python train.py --n_layer=11 --d_model=160 --n_experts=128 --experts_per_token=2 --d_expert=128 --d_shared_expert=128 --activation="squared_relu" --moe_layers=[0, 1, 2, 3, 4, 5, 6, 7, 8, 9, 10] --router_score="sigmoid" --normalize_top_k=false --routed_scale=1.0 --balance_loss=0.000395 --balance_bias=true --router_logit_norm=2.0 --init_std_router=0.0153 --lr_router=0.00123 --vocab_size=2048 --norm="rmsnorm" --norm_eps=1e-06 --tie_embeddings=true --optimizer="muon_variant" --lr=0.0109 --batch_tokens=[65536, 131072, 262144, 524288] --seq_len=512 --train_tokens=591800000 --steps=7180 --dataset="wikipedia_en"
Below are experts of layer 8 (counted from 0) of a mixture-of-experts language model. Rows are named router (the router's row for the expert), up (a neuron's input weights, with its number) and show model dimensions 80-159. Each number is 50 + 15 x the weight over its row's rms, rounded and kept within 0 to 99.
Before each expert's rows: a language model's description of what the expert responds to. This comes from a sample of Wikipedia text that the model never trained on.

# expert 0
Arabic/Persian name pieces. Word-piece syllables inside Arabic, Persian, South Asian and Hebrew names in sports and film tables, like Abdulla-h, Ah-ma-d, Ha-q.
router:72 55 63 74 84 39 11 52 48 56 54 40 33 49 60 43 41 61 43 52 39 60 58 35 63 64 40 32 30 48 24 23 49 56 69 32 26 48 47 33 23 53 56 40 32 56 33 60 61 24 57 48 42 75 57 53 44 48 45 49 24 55 22 36 58 29 50 18 55 32 46 36 45 57 53 60 30 47 56 21
up0:27 52 87 43 64 55 51 39 53 63 84 52 38 45 11 61 44 62 53 56 30 69 49 59 82 38 21 65 72 40 29 47 62 37 07 31 38 69 45 60 50 33 56 47 56 28 59 50 29 31 57 52 06 19 54 40 56 49 64 52 40 55 58 59 56 45 69 39 60 32 46 42 27 62 50 34 51 53 43 49
up1:43 37 07 56 31 50 28 35 45 66 60 31 43 30 54 41 44 56 20 46 42 71 62 48 32 67 56 36 68 34 49 38 52 54 52 73 43 39 37 53 38 52 52 51 47 39 66 51 57 41 75 61 47 35 30 86 46 55 55 23 22 40 69 34 30 67 84 61 22 52 25 56 42 49 75 67 45 40 35 79
up2:49 45 89 21 52 36 20 47 34 56 57 54 32 22 31 64 71 45 51 22 24 46 46 39 79 82 45 32 55 47 21 63 29 51 42 42 31 53 58 57 25 65 36 12 34 47 50 25 45 24 43 45 41 21 52 51 61 57 56 45 56 59 55 64 52 43 58 72 34 51 60 51 38 63 36 58 25 29 76 41
up3:49 29 55 62 40 51 52 70 55 50 63 42 40 63 62 26 46 45 42 59 55 41 77 47 12 54 41 30 55 58 44 32 64 28 48 63 52 61 67 39 41 38 62 49 45 58 65 35 44 57 37 39 73 61 67 69 60 51 54 46 75 54 68 48 44 42 63 29 47 40 53 42 47 75 25 55 60 41 53 71
up4:54 51 60 34 39 37 25 41 54 77 55 57 47 51 47 74 49 90 41 37 80 46 38 22 44 33 19 31 53 70 41 35 36 53 49 42 32 24 59 44 36 66 66 43 48 58 48 55 42 19 44 70 24 57 83 71 57 56 57 49 29 70 40 49 41 66 70 47 36 42 47 24 53 38 44 55 50 45 47 51
up5:55 69 55 61 55 50 36 23 37 77 33 74 42 28 39 52 50 64 59 37 58 55 24 62 24 44 46 55 48 67 44 33 50 49 65 27 49 41 29 58 38 42 60 46 11 50 56 69 47 24 36 53 65 44 52 82 57 49 46 61 36 36 58 48 51 48 28 53 57 47 42 39 57 58 34 47 65 34 29 56
up6:56 59 69 48 63 52 35 71 83 46 33 50 38 43 49 52 44 68 60 34 59 43 26 50 38 80 50 49 39 62 43 64 42 51 42 43 47 69 71 54 58 47 73 72 89 33 27 50 46 55 54 38 50 61 52 37 48 34 52 47 27 40 61 26 63 40 54 67 44 44 44 74 60 63 54 36 50 73 67 71
up7:61 57 39 22 46 40 18 44 60 82 59 46 55 10 46 38 30 50 25 59 28 60 49 43 44 60 53 58 42 51 48 57 48 52 57 45 42 55 53 29 59 51 57 57 08 58 18 43 59 75 46 38 49 39 25 58 36 74 50 41 63 51 42 03 57 17 36 45 38 49 55 22 58 18 65 55 18 39 63 21
up8:55 36 57 30 63 56 62 39 36 86 72 43 31 13 63 77 61 93 87 36 52 42 41 52 44 74 46 51 49 72 51 12 49 64 52 43 41 61 53 22 21 61 53 66 69 39 35 64 40 71 62 64 47 44 49 17 48 44 52 12 40 67 36 66 53 75 44 54 42 41 53 59 44 45 68 58 40 79 64 48
up9:56 88 86 59 50 28 60 61 36 51 59 31 50 12 38 58 58 76 70 45 40 62 71 30 41 64 33 37 51 61 70 32 52 35 20 55 27 40 59 28 33 47 53 67 47 33 15 22 57 36 64 61 28 55 61 72 58 51 34 42 53 47 62 53 57 39 45 50 45 54 48 37 56 33 40 64 40 47 72 52
up10:34 53 42 55 60 48 26 39 50 63 59 53 42 22 36 45 41 56 94 51 32 40 69 29 44 58 42 28 36 81 28 64 34 34 70 61 39 55 48 30 60 56 35 49 41 40 72 31 60 38 57 29 34 56 44 23 50 64 45 49 61 77 65 47 56 63 33 36 67 74 51 46 36 48 55 64 34 42 53 50
up11:79 47 53 71 39 34 59 55 48 67 34 49 40 53 46 45 67 45 56 40 77 46 34 52 67 37 46 45 57 64 38 49 56 40 63 74 36 35 47 35 48 57 57 58 80 62 28 57 65 43 40 20 91 45 49 50 54 42 58 62 61 41 61 48 55 29 66 36 50 31 76 70 68 38 71 52 39 33 44 57

# expert 12
Japanese name syllables. Syllable pieces inside Japanese personal names and words, like Kei-ji, Hiro-ki, To-ru, Saka-mo-to, plus some Indian and other names.
router:48 40 69 50 65 39 23 55 33 66 40 25 43 71 42 49 62 84 68 45 65 59 53 35 73 56 40 49 76 44 59 47 62 45 37 31 27 86 80 44 55 42 61 49 58 47 48 41 53 27 73 24 60 73 45 66 49 48 58 59 41 93 39 59 55 47 35 64 63 66 37 32 52 25 75 39 33 66 50 45
up0:47 32 69 44 69 33 24 49 35 57 54 61 35 49 49 56 57 69 69 61 66 43 39 39 77 46 30 60 76 30 57 19 35 58 21 60 56 53 38 49 59 22 63 51 45 48 43 53 56 44 51 55 30 26 64 59 41 66 63 59 77 62 36 57 45 59 51 53 66 46 35 63 33 53 73 79 38 50 39 35
up1:72 63 45 49 28 53 47 74 55 48 50 40 53 41 50 32 56 60 53 34 42 67 33 40 28 62 44 48 51 47 32 70 61 90 60 12 41 64 35 55 46 40 68 58 48 48 46 31 49 32 72 45 39 48 59 71 44 31 49 24 83 56 63 20 65 25 19 50 54 73 50 50 54 19 69 33 33 65 38 52
up2:62 69 68 26 55 37 30 44 35 43 39 58 37 47 55 55 70 12 60 44 39 62 47 34 77 33 51 29 65 42 52 74 56 39 38 30 45 42 63 37 22 24 42 37 31 20 62 46 63 22 25 79 36 21 67 25 51 27 45 31 55 60 59 69 43 51 67 58 38 67 54 70 13 59 87 18 26 37 41 40
up3:50 37 57 35 55 45 35 41 48 33 36 28 41 59 32 50 96 42 49 57 42 58 60 32 49 43 68 38 62 56 42 64 35 35 22 64 57 29 72 38 37 48 32 45 38 75 28 57 59 63 63 45 52 51 56 54 52 50 60 87 61 47 69 70 57 23 45 54 48 53 31 61 33 52 63 47 68 27 48 55
up4:52 34 88 24 67 35 48 53 49 58 24 40 56 60 46 57 37 54 37 30 48 46 44 52 43 34 49 15 54 60 78 41 49 34 48 28 34 50 62 48 36 64 75 53 47 58 36 86 45 41 77 56 29 18 65 44 47 72 55 61 46 87 79 45 62 65 49 38 54 58 67 41 38 41 57 58 70 55 75 67
up5:49 51 51 64 54 57 39 54 52 47 56 37 48 78 33 57 55 78 25 25 46 56 64 56 60 74 53 59 38 41 46 41 61 42 34 44 58 72 33 50 50 42 66 52 35 62 66 41 45 25 63 68 72 36 39 92 54 46 47 49 58 68 28 56 34 47 34 61 54 63 59 61 65 60 50 52 67 32 22 54
up6:57 41 56 50 70 38 29 41 59 52 37 23 58 48 41 45 71 71 77 54 26 58 54 58 53 66 40 29 54 62 66 70 54 63 54 58 58 57 40 34 42 48 54 53 51 36 38 47 70 22 55 25 65 60 33 36 80 49 49 49 20 44 64 53 87 48 51 76 39 52 28 44 42 53 67 29 49 75 42 71
up7:51 31 46 41 54 53 40 40 56 75 29 37 73 29 43 51 56 64 47 80 54 17 48 49 32 80 39 43 77 52 50 61 38 62 24 34 72 77 50 27 59 49 35 66 31 32 44 50 31 50 69 64 79 52 34 44 39 64 73 28 38 35 63 49 51 20 56 58 32 53 47 14 50 34 60 62 30 65 71 51
up8:66 58 55 38 47 64 29 41 63 60 60 23 59 37 55 53 55 60 44 57 50 64 53 51 47 61 32 43 54 68 60 60 70 40 45 53 41 49 55 62 28 54 48 36 66 44 49 22 25 32 31 29 64 50 63 40 26 59 62 53 58 81 61 58 60 46 67 76 57 62 19 33 26 70 48 64 45 62 64 62
up9:36 81 81 46 25 42 61 53 44 68 47 54 44 34 38 47 71 83 99 47 30 46 63 48 51 29 50 52 42 42 37 33 55 41 15 53 36 42 63 44 58 24 41 67 39 48 49 38 58 29 66 42 22 51 41 57 79 67 26 26 50 40 50 64 68 36 37 59 51 55 36 62 53 44 64 52 60 31 39 42
up10:33 34 49 63 73 32 60 70 30 47 55 51 32 27 31 51 65 66 56 70 45 42 41 70 32 64 65 55 51 56 24 61 58 50 75 45 12 48 57 26 26 28 25 59 47 32 26 27 51 26 61 47 15 54 28 54 42 62 40 67 41 83 49 52 55 63 32 43 58 72 41 21 45 58 54 66 39 37 42 45
up11:40 28 74 57 48 34 19 42 69 55 49 66 29 19 49 49 54 49 79 67 62 40 42 43 58 41 40 37 48 68 69 51 58 79 45 80 48 52 66 31 41 40 46 29 82 63 37 49 57 43 31 28 61 45 50 29 39 66 53 66 36 47 58 88 53 39 63 26 54 60 36 49 47 46 88 23 54 60 47 67

# expert 55
Measurements and brackets. Opening parentheses and brackets, and unit symbols in coordinates, heights and climate tables, such as °, ′, ″, km, (°C), (1.
router:72 35 96 50 33 35 66 51 39 62 65 39 61 49 49 24 69 40 68 57 40 62 64 45 36 49 44 45 62 65 30 39 44 74 29 37 46 45 45 43 62 56 48 51 13 40 54 79 50 37 36 48 46 61 45 46 44 72 41 37 52 78 51 53 84 51 41 45 62 39 41 51 28 76 29 43 72 51 75 53
up0:49 33 70 44 36 32 10 49 45 52 58 36 32 47 38 30 39 55 62 51 27 45 53 51 61 51 29 81 69 50 52 66 54 48 33 48 43 40 62 42 69 44 53 55 32 51 45 38 27 58 86 30 37 18 55 58 53 47 56 55 43 65 36 54 77 45 42 47 47 37 36 70 31 59 68 66 53 45 92 42
up1:53 41 50 39 43 40 52 57 28 49 53 34 47 52 58 45 56 51 44 51 21 73 59 58 46 77 53 62 53 39 29 52 59 53 47 13 40 48 51 35 37 48 49 58 26 22 49 54 56 58 61 54 39 47 33 90 30 50 44 31 55 29 61 64 64 46 65 58 42 68 42 63 42 56 60 59 91 67 87 49
up2:68 37 34 39 24 43 30 48 51 37 52 77 69 29 25 41 54 46 56 50 44 62 37 60 55 76 49 62 57 56 45 39 64 41 49 57 63 80 56 36 52 54 19 62 53 64 75 49 13 44 30 61 40 49 38 33 71 54 28 33 47 69 75 64 30 49 77 40 50 68 27 64 60 17 58 38 39 29 66 52
up3:51 35 45 53 61 39 84 60 28 47 48 60 27 46 65 26 82 49 60 69 38 65 59 34 47 39 58 38 80 47 31 54 58 44 05 60 42 37 57 52 29 50 28 71 44 33 64 72 37 47 45 52 59 44 52 55 40 71 67 38 64 52 46 38 66 55 09 18 56 59 28 36 58 59 39 39 57 58 78 57
up4:51 28 66 49 34 40 51 55 71 63 45 57 79 51 53 51 69 28 41 73 69 61 34 30 28 49 44 23 70 27 57 20 62 58 47 32 49 44 78 38 46 57 62 37 10 50 56 28 52 46 63 35 44 19 63 75 75 75 29 46 42 60 58 48 27 61 56 65 70 48 53 54 55 53 52 60 51 48 49 65
up5:69 75 82 33 36 32 54 37 41 36 60 53 57 44 43 31 57 58 60 41 37 59 39 45 57 60 24 65 37 74 49 46 48 66 35 03 48 65 42 61 71 55 43 34 29 52 80 40 43 30 41 73 36 32 25 71 59 65 32 38 60 59 58 69 99 24 44 47 66 71 60 27 45 42 43 46 65 50 15 60
up6:42 61 51 67 27 28 35 48 54 35 37 28 45 64 51 41 50 47 58 70 58 34 42 73 47 50 59 82 52 67 44 84 36 67 51 33 85 44 56 67 41 23 57 37 31 37 61 38 52 31 18 30 67 56 44 46 62 38 43 64 40 60 47 19 72 45 25 61 50 45 51 79 48 47 65 46 16 69 48 44
up7:45 42 48 13 19 61 54 53 60 51 57 48 64 40 43 42 79 49 37 64 34 44 78 36 57 54 75 38 40 57 43 58 46 21 46 48 61 53 52 56 44 47 43 60 23 45 50 50 26 61 28 36 42 56 45 54 56 86 72 23 70 42 52 34 25 13 40 83 35 51 67 25 62 37 16 44 21 73 64 38
up8:53 34 57 41 41 33 51 36 61 69 41 36 58 24 45 55 79 37 43 82 40 41 63 73 29 22 43 50 58 52 80 89 76 55 74 56 49 71 70 55 07 35 37 67 33 28 61 71 55 63 22 68 51 66 42 29 84 74 66 16 62 39 43 55 76 65 48 57 60 62 48 44 29 57 45 56 55 55 39 59
up9:70 62 73 66 65 38 77 62 39 34 35 36 52 39 49 48 67 57 55 72 46 65 60 42 50 60 45 56 81 37 33 47 60 84 17 49 45 42 54 37 70 42 36 56 35 55 47 49 75 57 28 53 46 50 35 44 53 52 47 06 79 41 49 64 74 41 49 41 72 49 50 57 42 45 53 53 39 45 71 44
up10:23 33 44 30 42 65 47 36 44 61 34 47 67 40 33 55 50 63 82 41 63 75 48 55 41 50 54 44 48 36 75 80 36 32 33 21 33 68 37 57 44 59 51 55 44 38 56 46 27 57 63 48 14 56 40 54 74 64 65 55 35 38 52 65 60 53 35 37 59 73 42 39 67 52 27 71 53 21 50 26
up11:51 53 65 50 64 22 65 36 54 63 42 43 46 22 44 52 35 48 46 49 54 46 44 20 81 43 58 35 49 81 69 63 48 35 56 50 52 53 68 31 37 20 57 24 46 53 50 29 50 59 27 43 83 64 75 46 59 73 61 67 41 38 29 56 44 28 60 50 56 32 52 63 43 43 80 30 45 13 76 58